From a checkpoint of a small mixture-of-experts model trained on Wikipedia.
Experts: 256 experts in each of 8 layers, 32 squared leaky ReLU neurons an expert, 8 picks a token, a sigmoid router.
Training: a variant of SOAP for the experts, 665M tokens, 5103 steps.
Below are experts of layer 3 (counted from 0) of a mixture-of-experts language model. Rows are named router (the router's row for the expert) and show model dimensions 0-95. Each number is 128 + 32 x the weight over its row's rms, rounded and kept within 0 to 255. Numbers have three digits each.
After each expert's rows: "comes after" lists some tokens at least twice as common just before its tokens as in all text. This comes from a sample of Wikipedia text that the model never trained on. Tokens count by the router's weight.

# expert 215
router:110158118149108228127129134163115108167112108105085124140106130151114212093150179123104139157109165160095087139195103150131103093149117122113128177126089152124084112125145164085128110174137159071102119119081132174126190202162079120120174185103133131119123157182108087155076138146141125135
comes after: " the", " of", " The", " a", "'s", " University"

# expert 130
router:124091131089126115149108143116120115096120113112129170096103123131156164121080126218113166098092099166128139052125117094112095098109167170136178089179093107166105141083100182069113148118097124157175133196116089146145096101173114139169107116149148113119075074099132151154154206167132110168
comes after: " |", ";", ":", "|", " /", "″N"

# expert 196
router:112161092060105082158099107123177105175120144095122101121171109169145107165155151143165122135114156125060092124130128102198106119168100093146110142152123101104095136091112165181123136094119131158131150149100124134116116119097121118138103065151117077063053201077089148183135143124068121070
comes after: "20", "19", "==", "-", "18", "In"

# expert 108
router:100083107112164159185119155195132129071150168138139173162070134153138138122141134172153103144106132110078115175157145122123098100170061094112147129105092057069143118106113126107130090169096171110066101125082113122124162159152117171115146198190125079100143133179160087148133147137106117088
comes after: " |", " the", "-", "|", ":", " a"

# expert 35
router:146060115115117115167141165168104180177054128083090165183115111067168159154138065136100138104124206135128113144093189138105121110140117147159115125123143105093161137090122133162148156131158114157164112115086139151108108144072089133131092116153088188115124146180156151189166185106148146093
comes after: " was", " to", " were", " is", " be", " and"

# expert 137
router:104131156147132074137047163135086091119160079117102059176188099094147130102162139125153175127135185071171083131149092095139123199183105105119153124145162118151117141143153206137121152145130090103099118167127074116142099136134126117135122128141107124089169186110079160192101120097122102155
comes after: ",", " and", " well", "s", "),", "\""

# expert 198
router:056119108103115120135140074130089097125117133130087095156147141111134141172132133187123183127113067148109151069139118094126125138121222176116110156163118112136120118132152160131179176107085108158180122118129108106161074084104158140158117145179142115137118088063184180123142208183132115162
comes after: " |", "|", ":", " in", ",", " December"

# expert 230
router:130082083135126113077070143054121112160143103080153122176132108143158083073130099085133114103079143154100060128129107100147118116164138138153147109156083123080189142103108168124069122112147124118117103181074087164123178101095078126120123108163159109092086149095108135179117056090101100130
comes after: "0", " ", "\n", "1", "%", " —"

# expert 132
router:144140168099138157116113110123134099123096129083149156119144117125174086103170168136133139111123174108074066096146140110138128156164117130174119083151129138138109150071074161073115138142115161130114113169055121124070142125068168137160115158158074123056124200093157096083202091138157085093
comes after: " the", "'s", "-", "|", ":", " on"

# expert 165
router:170178088068125137147069107123087088114136108114082071115166141140141124106119160104124113114139144093098081155132111109139095199156061094137132143182089168131123161081133164092082162048111096129150107079110136141140121082106159082129097067111086142081073134106106170125121120159119110170
comes after: "20", "19", "18", "17", " United", "16"

# expert 66
router:154159167118115095079110154106106097166124120111118091174105159175120134087145106097162136081112099115045127142169119148211150136107089103092182116170071165079162172106086153198106140121108105113126085149126080119082156078127120109161117092138099118105111150116172135177118122129123190175
comes after: "0", "1", "2", "3", "4", "7"

# expert 191
router:169167107124085137089047149102111090140142119097106100160164100129160086080123106095160137111160113134080095181153103113193139142164146107177146115198114167094144155129107127171113128124152131080140032132107107124143177084065116171136102127152128158107080192148134134192133139130094120127
comes after: "0", " ", "1", "%", "2", " —"

# expert 221
router:161135092106067091076093172105157088172139080106157182152119091154123120108096060101175140122152104136100108180188105128159078184134094110147165094163159142111143161107125124089061115142100127114113072187115118159085111126109110102164094101087104164121078138091125158148119129083076110129
comes after: "0", "1", ")", "2", "%", "3"

# expert 164
router:126066135079096113104139164143069147110059093077085112154120120086167127106107104121087158145164166179114111206104118183116116151124106153171149156161145118081118135074116120135098206144130111151179098124063164115126076148098137163127095172140060155109149121153128142150154122147148173101
comes after: " to", " was", " he", " and", " He", " also"

# expert 193
router:217130107096103083095114133139146097113164106062117128136094082146124127088159084110188097098100104188086129166152127117178123128103084123145220112154079172118147134155138144172136171121144125129093094167157103156098132067117142095182133080146140140104169183140117109167096097117111092142
comes after: " |\n", "0", "1", ")", "2", "%"

# expert 62
router:120147121135124195060077103124133163201089119093068140123113147155142120121135141167092167171081129163117104125190182080149132126146106154101180132154117156156087107138150106099096165128082125074122100150167081177159102112122096143163177123082112100080100136149142080090093171145184126104
comes after: " the", "'s", " a", " his", " The", "The"

# expert 53
router:127157144127113051117151137206154140150156145080160130177115099124134122132134135171119113136119155092114061108183111085181124154156113127173190185154113146119085167146119120128091139094148136133065107108118123199099152073111096123208066137151120173121070145076111082137131122148120112136
comes after: "-", " (", " a", "|", " |\n", " No"

# expert 167
router:068102128079128170184189101185102161108116173113160191164074125031140161111105117106147102137101164115171198130135119120113174149165128156085110098146205098145123148163148107088148136159093111121132173160106110103167087135140136105117155117089112148185126115127173107135154169129119127152
comes after: " the", " a", " and", " to", " an", "'s"

# expert 63
router:138150107133145122140095109092132089146097110066127129090124097122214137113138145105085174148125182125105080123149204116151087102146149163167094112134133155127125129100075189069138083156143159140103131105054145142064122120044160145123106122129086111105113175091160103063169100124137109146
comes after: ".", " ", " the", " of", " to", "00"

# expert 189
router:148170107114169118142136058115128121152118089109161122139096177151117139149188112083104080135125161106076091163165118114137174139102131123143106134167111112094077099113083135198210167131104133114130064176103162094137062076124096074091156095162125179131129082103081132154117102130139152164
comes after: " (", " \"", " |", "-", ":", "\n\n"

# expert 47
router:075096124074106180213168106164095156102105197119142164160067176027095156101099124107107082119109128144180154126120089115134181132177117112119134104140173111121152132148115096089142148145078145104152146123123113077158100164152140101099176120102095092171152127116149120137158152173120123152
comes after: " the", " a", " and", " of", " an", " to"

# expert 225
router:105136147157124108144060159103080090111150102135094062164188120127146118107165127091157159107156168094162088103135107100138089174188102099106147165171139104123081159140140193107129174179110095115104104185102102107145101111112120134123115144145084107085143197104094183198120149078145091127
comes after: ",", " and", " well", "s", "\"", " but"

# expert 245
router:156075104110112123130141141086124081141120133145188127140116118128212123059093173084184082117124106084119059152165178139161129154150118060185125147194077185122061102126133173146116133094121099118109138141055151098121112098113128134139123123172101153125120120103103153093143111154079101132
comes after: ".\n\n", "\n", " |\n\n", "\n\n", "|", ")\n"

# expert 160
router:110093125096105171239188108167110116092127169105163204195065135154113119191118098112111091108114154159179191156151078093132095131147110107118156136110128134130134136085117174114159075184107102106110137172119125117137114168138133134122139196085151132160133093130168119134162110141105122136
comes after: " |", "-", ":", " of", ",", "|"

# expert 141
router:160162087112096160136080102166100147173173117098119097130132117140043169178139128115113092140114160177075053114157138120095082197151104122149156146163082184110129141100092137143117160094191074174146137128119136123133161137162137127078100066128114130105157155151187097126085109115168108118
comes after: "19", " United", " in", " the", " of", " World"

# expert 247
router:102124147101112106149146086126081159116140158105107125151151111133173129162132141175117196145114115151101150082152121109140124086152156135170141173154084162102145134140144201132165144083082145145164128164136097101187082120112173132199104131172151098109160080080143189151184207157081087101
comes after: " |", ":", ",", " in", ";", "|"

# expert 88
router:150171107081115148133119106161085147121127111115087127148092137150156127130118115153145165176142124148078094151142153114166181138151102123129182112157203106152174142101181097067095116158105160098082161085096027165120097067084067152147122141095121142106097121103139106103184094164175126139
comes after: " a", " the", " his", "'s", " her", " their"

# expert 29
router:125129133074119167113092129077124098142110077101089107103158103162183096066144099082113146107144138124143062130174165105183139109177085136145114155153067132073078122088134161074127130123150146110095133157100125137146176094059113123118119066192155107098133126117113146116176120118090071184
comes after: "\n", ")\n", ".", " |\n", ".\n", ";\n"

# expert 76
router:184156053063136107146077118097104094141112114119095076103151167133173093112120182130124105132129180070087097147130139094143091179154055143136133144157126165110106200107140191123106153081091113148157103130129128143111133102087133097154142088102090129091090139127074189120120142165115076156
comes after: "20", "19", "18", "17", "–", "16"

# expert 223
router:144188107143205123130084153069107103107080083102115155127108093173119122158099123138146185143096167129127082141135127103168119195123122164168103156175082152118137123163089118124160134116122128194049179126103091149107157064126136126149150128173095165083138156107113185089155146186118138131
comes after: " is", ",", " as", ".", " with", " was"

# expert 134
router:122122101120102082122129179118107091096206097055065090158130082097168154172178101164095103120116103160100119149145166166162117158135158191144136130128102085112088111113160118096099197153103066139149077167112143138083133100098078140170113123167093120117121091104125143123160172189128134131
comes after: " |", "|", " he", " He", ";", " It"

# expert 179
router:113114144088125165104109133089130084148103089109111126113148090166167108072154085067134141109155133112146067112157165115170159111175064154156099164144063137078086152104140156069126128093145123106101148165103124139143183106060111119112118061199147104104131123135101130141180130122096078191
comes after: "\n", " |\n", ")\n", ".\n", ";\n", "==\n"

# expert 49
router:119091143103113143187163095201095127128141146147128206195101160102100153198140103118172124167100166170159162180123128156139150082151164093145133117053145129129163125081149128102116075185116103122097160176142115145112128143128143114091159198116151136125186107152094115177168124152123108097
comes after: " |", "-", ":", " by", "|", " of"

# expert 153
router:111127134073096076101113132162207135154169148081151158163127112121158092137154169143131145111158188164086054109133058088154133168174085108143113095164083113172101153120060153133103134135154120184109107149129114129098132114113144147155056128108099096133087163090139103135145141175106060141
comes after: "-", "==", " |", "|", "===", "\n\n"

# expert 41
router:138188139143137121147118190078126108106140110120098126093130155148081091189085123128130166136106178120155126152129128178143140178105149150139117133165106135123149152186097119107177121097126127191096213145090095108078150057128164097164110117170111167096142161130137181102181198147111171174
comes after: ".", " as", " is", " of", ",", " with"

# expert 112
router:172186092143152132139135073120100122134164140111137114148112170163078105118134134099124074137087205101105093162171052141141140084105094104144101151161097130132080130083097148194189099164103154116092056131104134087144145100101073084100124120173122137112142094133091159101133069154122104095
comes after: " (", " \"", " |", "-", ":", "\n\n"

# expert 80
router:101140169137099126103100106169202120167106135103114161142079132144161055142110130109100105138101126162122099154202082099123183190168111054097131164097169138124072155147134164125159137100093150095061067131126074149121155103108127139180108126091135152069091175133098097127135132143112146130
comes after: "-", " a", "==", " (", ":", " an"

# expert 6
router:122124156120065111142109104096095125140114163149185164119179057137156102087136188098134142175171190125071113102105129191151116115155107083150144170122100177104110173156130128104111125122134105097047086132147111187109111084144162119159088074093075117084085141132128135161186120114129144137
comes after: " ", "–", " (", "0", "′", "2"

# expert 239
router:160130101124126152125107110134140131167124096086100156216103117133137126149113124128123163138142086146071084138127119092116117195184027139154073138173078145139137126090134179143102171124113096073089099126119038128172169103140118115153108113119060104175068117120121121124131108116082158119
comes after: " the", " in", " to", " a", " of", " for"

# expert 101
router:150189130149129087105107115122153110086137088078168125119149105143158118148171067111178106129115105176126106178180164143167096110135090117162171107187124182117101147061113136133104156152128126125135160168083102144109123087084164148140096076137119061095143183113129152150108071200107071146
comes after: " |\n", ")", "0", "\"", "1", "2"

# expert 202
router:122106128114095124129124108181141112168105154122124110157110129160151167107117117191142136093125148098088113105221173140172150175116158118148103135186069163096121137104146158116104144190091100141076078099083147104113167090125054127187145143131064073124080162120118076125072163122121133115
comes after: " the", " a", " The", "The", "-", "|"

# expert 57
router:159139100103083091114083120095098086126133117088098170154172083178156132079143143088157135097105151145092080150180154097170127148177106091166141112180118133081104158095101171094091163084111128125118105143076114138096120104084118138153097072182086121078082173085143165162154122151107074152
comes after: " |", ";", " April", " March", "'s", " May"

# expert 187
router:113117138103135158172171046185108137156120168097162183156114140152070113126162087097133093144082157115104116164133089093148124122093161117145110084132087126123063079140119163132210121186073139107131141191102204104167121115149114080107126102142158185145154117125122118149140070132124119144
comes after: " (", " \"", " |", "-", ":", " the"

# expert 224
router:108169137127141146138151120061129114095135041175148133127080120134117070216085128163133152161071139093155112136132097165124168124105100163178121153138141114165172112175072114170152125158164152139161210146129159112078125117186141098157128153145166166097108145131118155084149106144104183135
comes after: " of", ".", " with", " as", " for", " is"

# expert 178
router:088077078089116102072126144124096101170153184085089143096110164189151137126161151207120097190119183085123112125170177074110125091159134112120133125120171113135144128145134105134144154078165085092107136100140092116151139190141161179101112201094159093088070138115116110124098152130145133145
comes after: " the", " The", "'s", " a", "The", "=="

# expert 186
router:139092133159155098156068155114098086101131058119087076168191085081055114123150118126144179101113162076177093169146105119141137182187125088126139082163188115168156129143141174137132115159133102129121102114162102123116117117148136111115111097116122139115166157144072174172087073111146075151
comes after: ",", " and", " well", "),", ")", "\""